Experts of a small language model: 12 layers, a shared expert of 192 neurons.
Below are experts of layer 9 (counted from 0) of a mixture-of-experts language model. Rows are named router (the router's row for the expert), down (a neuron's output weights, with its number) and show model dimensions 0-191. Each number is 128 + 32 x the weight over its row's rms, rounded and kept within 0 to 255.
After each expert's rows: a language model's description of what the expert responds to. This comes from a sample of Wikipedia text that the model never trained on.

# expert 4
router [ 95  97  96 119 111 116 175 185 138 129 223 121 112 153  64 165 172 176 113 157 168 117 152 110 147 152 168 162 140 151 144 140 138 128 138 176 106 130 103 114 136  95 148 174 119 166 173  97 138 130 144 114 186 104 106  85 107 138 140 120 100 137  89 147 148 131 145 147 107  92  98  91 160 172 168 133  89  96 149 144 138  84 169 116 124 117 156 143 101 149 114 128 129 137 109  71 108 168 111 104 109 158 115 167 145 121 136 109 164 106 184 126  96  88  85 150 182  70 135 103  95 125 102 150 142 115 128 124 133 147 124  77 112 176 101 168  94 117  97  26 178  77 121 204 140 146  92 147 138  98  62 212 155 103 101 110 123 142 131 154 115 136  83 126 116  73  84 109  98 159 125 117  97 108  90  74  59 145 109 163  92 127 203  94 119  91 138 125  58  93 160 130]
down0 [108 165  74  81  92  92 161 159  87 113 168 100 129 152 141 153 122  99 162 130 139  84 184 143 114 116  87 154 162 119 139 155  99 218 156  89  94  62 132 124 133 159 141  86 147 154 144  73 142  87 130 170  64 181 135 142 147  98  81  98  73  93 107  99 143 111 149 129 137 105 147  71 230  97 149 157 118 141 155 123 129 142 111 107 132 155 189 163  99 115 108  81  98 119 144 153 173 136 161 127 113 119 110 101  75  82 112 145 192 160 101  98 118 182  84 105 109 152 155  84 142 194 121 121 157 129 128 146  71 120 107 193 153 127 112 100  83 179 113 104 153 101 128 128 114 127 116 101 149 137 100 139  82 148 100 145 139 132 126  98 170  82  75  92 116 183 137 114 142 117 153 115 175 132  49  82 171 166  99 117 125  97 166 136  66 132 164 132 148 129 125 106]
What it handles: Lowercase word-start consonant pieces after a space, often following a or and, in music and album text, such as b(onus), sh(utting), f.

# expert 1
router [125 179  90 146  73 178 144 191 197 142 157 189 157 104 104 106 130 148  72 148 106  79 167 146 104 129 122 104 144 157 137 107 135 156 108 168  92 102 152 151 169 127 171 117  63 117 182 129  94 109  70 160 118 106 147 118 120 140 149  96  94 165 141 123 111 154 173 109  82 104  93 164 125 126 126 122 127 106 110 101  89 133 160 107 116 121 100 149 143 192 128 132 141 108  95 145 121 114 127 142 147  35 130 107 125 122 145 106 125 151 105 210  58 128  69 135 168 104  67 145 155  70  75  92 149 140 149 135  91 117 125 171 122 187  53 167 116 102 158  97  95  98 111 119  95 100  82 160 159 162 160 172  98 123 127 158 116 121  86 123 113 170 175 130 153 137 169 115 153 194 139  66 100 129 160 119 122 122 139 183 119 137  83 197 118 108 152 126 183 118  89 162]
down0 [124 134 121 113 143  73 116 127 116 101  87  99 106 187  97 133 141 113 107 149 105 147 154 108 171 146  57 128 154 130 114  86 124  59 127 124 156 125 187  74 138 166 155 239 151  92  95 100 173 131 121 150 100 160  82 187 144 124 155 120 139 108 150 116 110 111 119 183  80 146 157 154 111 155 134 162 113 134 157  97  60 167 125 125 125 100 143 110  98 133  86 143 122  96 137 168 162 138 126 137 142  67 154 172 185 188 128  70 148 187 131 175 115 133 172  91  99 124 160  99 152 161 117 144 131  55 110 119 146 132 120  90 100  73 169  80 126 122 152 115  87 174 159 120 161 120 120 160 128  78 114 102  96 134 128 172 157  98 152  94 126 134 124 104  88 179 158 116 107 138 171 196 101 159 127 130 116 130 111 127 122 183 174 200  64 133 136 128 127  90 141  46]
What it handles: Conjunctions, commas, prepositions and auxiliaries that join clauses or list items in running prose, such as and, which, but, has, of.

# expert 6
router [115 107 126 114 134 102  89 109  93  99  84 156 147 182  76 111 122 131 149  95 140 165 185 176 115 141 181 185 136 163 173 180 114 153 117 119 112 118 144 121  96 185 116 138  85  93 106 126 107 133 115 148 138 175 103 141 111 150  76 177 143 158  97  95 104 134 130  77 137 148 133 106 122 121 170 138 143  72 172 214 207 152 176 100 157 176  70  37  88 126 152 152  97 144 123 139 168 108 167 100 159 128 130 166 167 150 152  99 158 103 105 175 131 130 119 173 130  96  87 163  98 130  97 148  78 101 116 181 133 140 186 120 105 105 161 169 138  85 107 130 120  90 103 124  97  56 149 119  58 126 130 171 178 113 139 139 170  82  97 111 158 142 126 129 130 138 139 134 109 184 147 129 139  97 143 150  71 205  93 152 100 125  87 171 115 136 143 127  96  70 100 125]
down0 [152  99 103 153 135  98  82 135 126 158 106 152 111  93 139 148 120 169  40 155 109 135 127 120 161 140 118 123 151 150  92 131 146 164 130 150 137 130 102 172  67 108 165  84 105 136 152  98  96 152  84 183 141 118 175 102 118 133  51 138  96 127 177 169 155 148 181 138 179 174 125 180 155 141 161  92 189 182 151 134 117 103 136 186 114 119  67 136  87 137 204 139 120 133 100 138 148 146 133 134 148 103 155 151  98  79 158 102 192 128  78 139 158 109 135 115 153 111 121 143 154 152 171 136 141 156 101  90 101 105 135 149 100 124 177  95 147 112 147 125 128 147  50 205 134 110 129  86 127 128 149 154 165 116 175 101 120 132 171 136 133 138  84 185 185  64  95 130 160 151 184 111 181  86  68 149  99 162  87  95 175  66 122 164 156 173  93 139 150 129 134 162]
What it handles: Opening pieces of verbs and prefixes mid-sentence, such as capt(ained), comp(rise), volunte(ered), under, con, plus digits inside table cells.

# expert 9
router [129 167 158  54 147 162 178 157 115 123  69 145 143 111 113 155 105  92 125 152 178 155 116 153 139 148 134 184 179 174 137 105 110 121 126 119 146  94 141 104 122 140 131 144 115  95 190  92 140 127 140 108  85 163  87 124  95 164 111 133 118 159 112 124 109 165  65 128 149 109 160 141 120 202 112 109 151 118 118 164 132 167 101 143  76  73 162 116 134  92 145 114  89 100 115 174  87 204 125 132 113 111 126 111  77  90 166 111 115 160 129 113 154 111 112 110 118 116  82 115 123 148 119 172 197 114 153 145  88 166 120 119 139 164 154 165 129 100 149 143 120  89 118  97 123 115 138 148 198 157 171 130 120 124  97 109 157 106 121  81 193 149 124  98  68 107 207 153  51  95 116 150 150 186  96  95 100 128 121 146  98 204  19 167 150 136 105 124 157 113  62 176]
down0 [194 119  79 165 113 148  94 121 136 104 107 135 123  44 163 101 146 131 159 139 170  55 140  87  93 171  97 106 158 102  85 132 129 146  82 112  93 126 110 137 111 182 141 141  82  97 114 141 160 115  86 150 145 129  74  77 126 133 140 124 164 145 174  97 143 137  67  96 163 148 110 127 123 139 103 177 162 102 102 132 114 150 156 172 166  57 113  46 125 126 106  78 169 125 101  92 182 154 168 164 148 146 133 165 110 109 134 112 120 167 159 131 131 135 120 124 159 140  83 147 173 171 155 108 138 130 128 152 161 162 108 134  89 132 124 153  97  92 120  96 172 168  64 167  88 148 138 133 118 155  92 166 142  94 123  88 163 137 147 174 161 148  95 130 100 159 169 130 170 202 201 143  91 112  76 137 142 141 172 168 213  98  83 130 155  83 153 109 177 144  98 146]
What it handles: Capital letters or first syllables that start non-English personal and place names, such as O(leg), N(upok), H(ossein), Kh, El, La.

# expert 2
router [138 188 110 153  94 129 147 146 178  56 111 110 134 135  73  88  85 174 144 129 185 130 153 112 112 138 131  90 148 148 126 155  95 154 125 101 139 154 209 114  81  87 129 148  94 132 175 129  81 162 126  73  69 159  77 111  82 148  74  74 126 170 127 105 154 164 150 128 120 131 104 149 154 135 146 121  78 165 131 103 214 176 135 115 132 131 188 101  65 146 110 145 133 158 111  88 158  97  95 132  92 164 160 200 131 135 144 132 144 102 141 131 101 166 111 127 141 135 120 180 161 124 113  79 131  84  36 138  80 148 156  96 190 120 188 162 107 117  69  95 100  91  78 164 127 108 134 136 135 147 163 170  77 114 108 111 107 104 125  69 133 153 174 112 157 122 116 138  95 114 155 153 138 154 165 117 143 143  77 142 157 130 151  76 149 108 129 105 146 135  82  77]
down24 [155 153 139 139  71 126 159  98 138 162 108 130 111 131 146 119 107 122 128  97 129 116 142 102 184 117 140  98 106  84  85 132 169 114  93 110  84 199 165 152 160  94 101 144  65 151 155 148 153 123  94 137 128  93  78 138 128 107 111  85 170 107 118  91 103  88 140 103 101  88 150 128 100 115 109 138  86 152 130 127 132 121  98 122 105 115 159 115 165 146 119 115  54 145 134  57  99 129 164 186 174 172 137  91 147  91 150  88 219 107 108 110  70 158 112 120 171 170 109  99 145 112 176 164 133 102 155  49 166 195  57 100 135  79 124 116 121 134 119  90 102 141 122 154 167 109 115 184  82 123 124  63 191 159 148 112  48 102 136 101 114 143 156 103 145  75 109 167 145 120 125 137 132 138 145 145  67 129 117 179  53 137 147 185 179 124 127 156 125 166  91 107]
What it handles: Table pipes, section-heading markers, list numbers and colons, plus sentence-opening words like In the, On, During after a line break.

# expert 0
router [114 106 123 153  88  97 127 154 126 124 177 133 143 106 131 195 140  90 139 182 157 107 106 142 174 160 132 126 126 138 161 200 130 152 143 177  94 172 105 173 145 145  89 120 145  81  93 109 104 122 156 137 119  95 148 120 148 164 109 166 125 163 150 171 200  96 113 109 102 113 112  98 172 146  78 157 116 133 160 152  93 111 144 103 153 111 164 108 136 152 182 171 131  80 101 140  81 136 131  67 140 111 134  98 134 131 120 126 171 113 114 120  95 151 141  90 154 114 115 145  71  47  42  36 144 199 123 144  78 166 179 195 131 132  77 133  67  87 134 118 137 150  77 155 102 119 124 117 132 157 129 130 118 116 122 144 130 175 193 164  58 144 132  84 131 146 116 118 165 161 151 112 154 126 151 119 171 119  48 155 154 150  59 125 124 127 154 108 159 104 137 192]
down17 [109 167 155 171 110 133 167 127 167  57  82 152 116 159 136 133 133  74 170 141 175 195 165 183 144 122 137 118 126 123 113 185 153 138  76 147  83 127 138 138  79 124 169 120  95 155 112 103  93 194 176 117 147 152 132 118  94  78 130  97 159 144 155  93 107  89 156 138 145 146  10 146 125 179  78 217 132 147  65 148 152 127  92 119 117  93 156 126 145 102 153 132 114 133 112 111  85  86 168 163 171 149 117 165 111  93 123 118 146 163 126 117  95 118  79 124 115 158  94 111  84 157 110 136 123 118 115  99 194 180 165  98  54 135 113 111 157 113 113 116  67 123 110 156 136 207 143 149 151  94 142  67 108  92 106 116  97 176 111 185 129 123  87 110 129 125 133 113 132 138  88 121 118 107 145 111 133 182  81 134 105 141  76 146 146 126 131 108 174 125 145 188]
What it handles: Nouns and noun-ending suffixes after "the" in technical or descriptive prose, such as system, temperature, dehydration, power, coordinates.

# expert 11
router [ 67 204 114 131 129  95 118 128 121 113 128  81 166 182 154  82 137 134 142 100 129 110 140 148 138 198 144 198 156 157  86 182 182 154 128 139 161 118 122  83 197 107 131 158 161 113 115  59 169 164  80  93 150 165 158 164  48 116 118 169 129 151 144  92 126 128 174 130 155 121  99 149 166 135 171 183 161 127 103  95 128 138 124  76 110 107 100 111 118 135 123 159 121  74 110 147 138 112  82 127  85  76 151 147 178 129 183 110 163 152  48 139  81  94 123 103 176 184 196 116 140  87 156 110 136 139  92 124 118 146  91 174 144  97 102 135  95 179 113  75 152 109 139 120  94 145 113  84 100 128 134 140 137 135 115 147 148 140  96 132  80 139 134 159 227 163 201 107 103 163 126 154 108 150 113  75 165  99 132 131 158 135 105 142 124 130  97 148  98 144 129 144]
down0 [146 128 118 128 184 132 158 152 142 123 117  99 161 109 137 157  65  85 132 174  71 168 115 158 161  92 129 106 132 197 100 132 111  82 104 143 188 162 128 158 130  62 105 143  88 214 143 135 121 106 138 175 143 138 157  93 124 144 147  95 146 178 135 118 151 108 102 175 151 145  65 125 119  86 100 102 100 207 130 162 131  70 153 128  91 148 145  76 121 130 120 136 128 100 152 149 110  83 161 139  71 121 122 164 127  95  79 121 160  95 183 162 108  81 163  84  88 205 108  98 112 129 137 115 187 181 116 146  98 136 173  98 116 124 151 156 124  96 153  71 119 162 152 138 143 105 150 129 112 115 159 167 102 198 150 132 170 101  96 119 139  54  99  94 121 136 165  97 111 137 143 178 123 125 141 149  85 165  48 115 139 123  80 133  75 120  71 103  90 122 149 101]
What it handles: Short letter pieces inside longer words after the first piece, such as t(ut)orials, f(er)romagnetic, ro(omm)ate, respons(ib)ilities.

# expert 5
router [128 191 130  79 158 146 198 107 124  83 125 118 115 149  87 141 130 141 139 151 153 172 134 119 109 180  99 107 160  99 132 112 144 128  89 135 159  80 151 111 155 142 104 142 155 123 156 149  56 137 162 128 120 130  86  65 154 206  55 146 147 113 164 133 209  87 124  88 112 154 154  87  92 105  95  60 160 105 103 107 131  92 184  49 132 104 164  84 124 183 140 185  95  99 109 111 146 110 114  99  89 158 130 112  80 141 112 106 162  78 113 148 187 140 103 174  88 146 118 105  79  98 120 131 135 124 104 138 147  95  97  92 197 104  70 162 142 119 129 118 132 111  95 152  80  73  88 103 164 152 131 143 102 127 118 147 173 197 128 177 149 104 147 108 136 126 122  91 137 105  80 129 169  96  86  70 154 164 126 120 140 160 135 166 161  97 112 125 149 105 164 172]
down17 [128  94 183 169 164 184 137 119 139 130 126  79 181 125 130 125 173 161 112 102  86 124 147 153 193 125 160 202 169 143  96 128 130  90 100 146 137 152 109 196 135  86 190 147 143 181 156 176 160 155 163 162 187 149 106 150 123 149 167 137 127 149 117  95 114 149 166 140 142 134 152  71 126 138 114 131 159 144 114 154 167 153 124 147 139 139 155 120 116 136 114 136 201 163 131 132 142  80 127  70 192 137 179 150 137 121 180 120 115 113 122 141  32 143 129 123 183 146 125 102 170 150 127 167 118 101  89  83 110 147 137 114 118  53 100 153 148 155 112 130  89  96 102 166 120 115 184 139 156 149 114  85 131 134 106 142 131 155  90 127 149 156 119 114 162 114 140 154  94 139 124 115  59 181 113 179 182 150 144 161  75 138  30 134 141 123 180 169 179 105 201 106]
What it handles: Line breaks and numbers in infoboxes, taxonomy lists, chemical data and coordinates, such as the newline before Phylum:, CAS Number:, or digits before °N.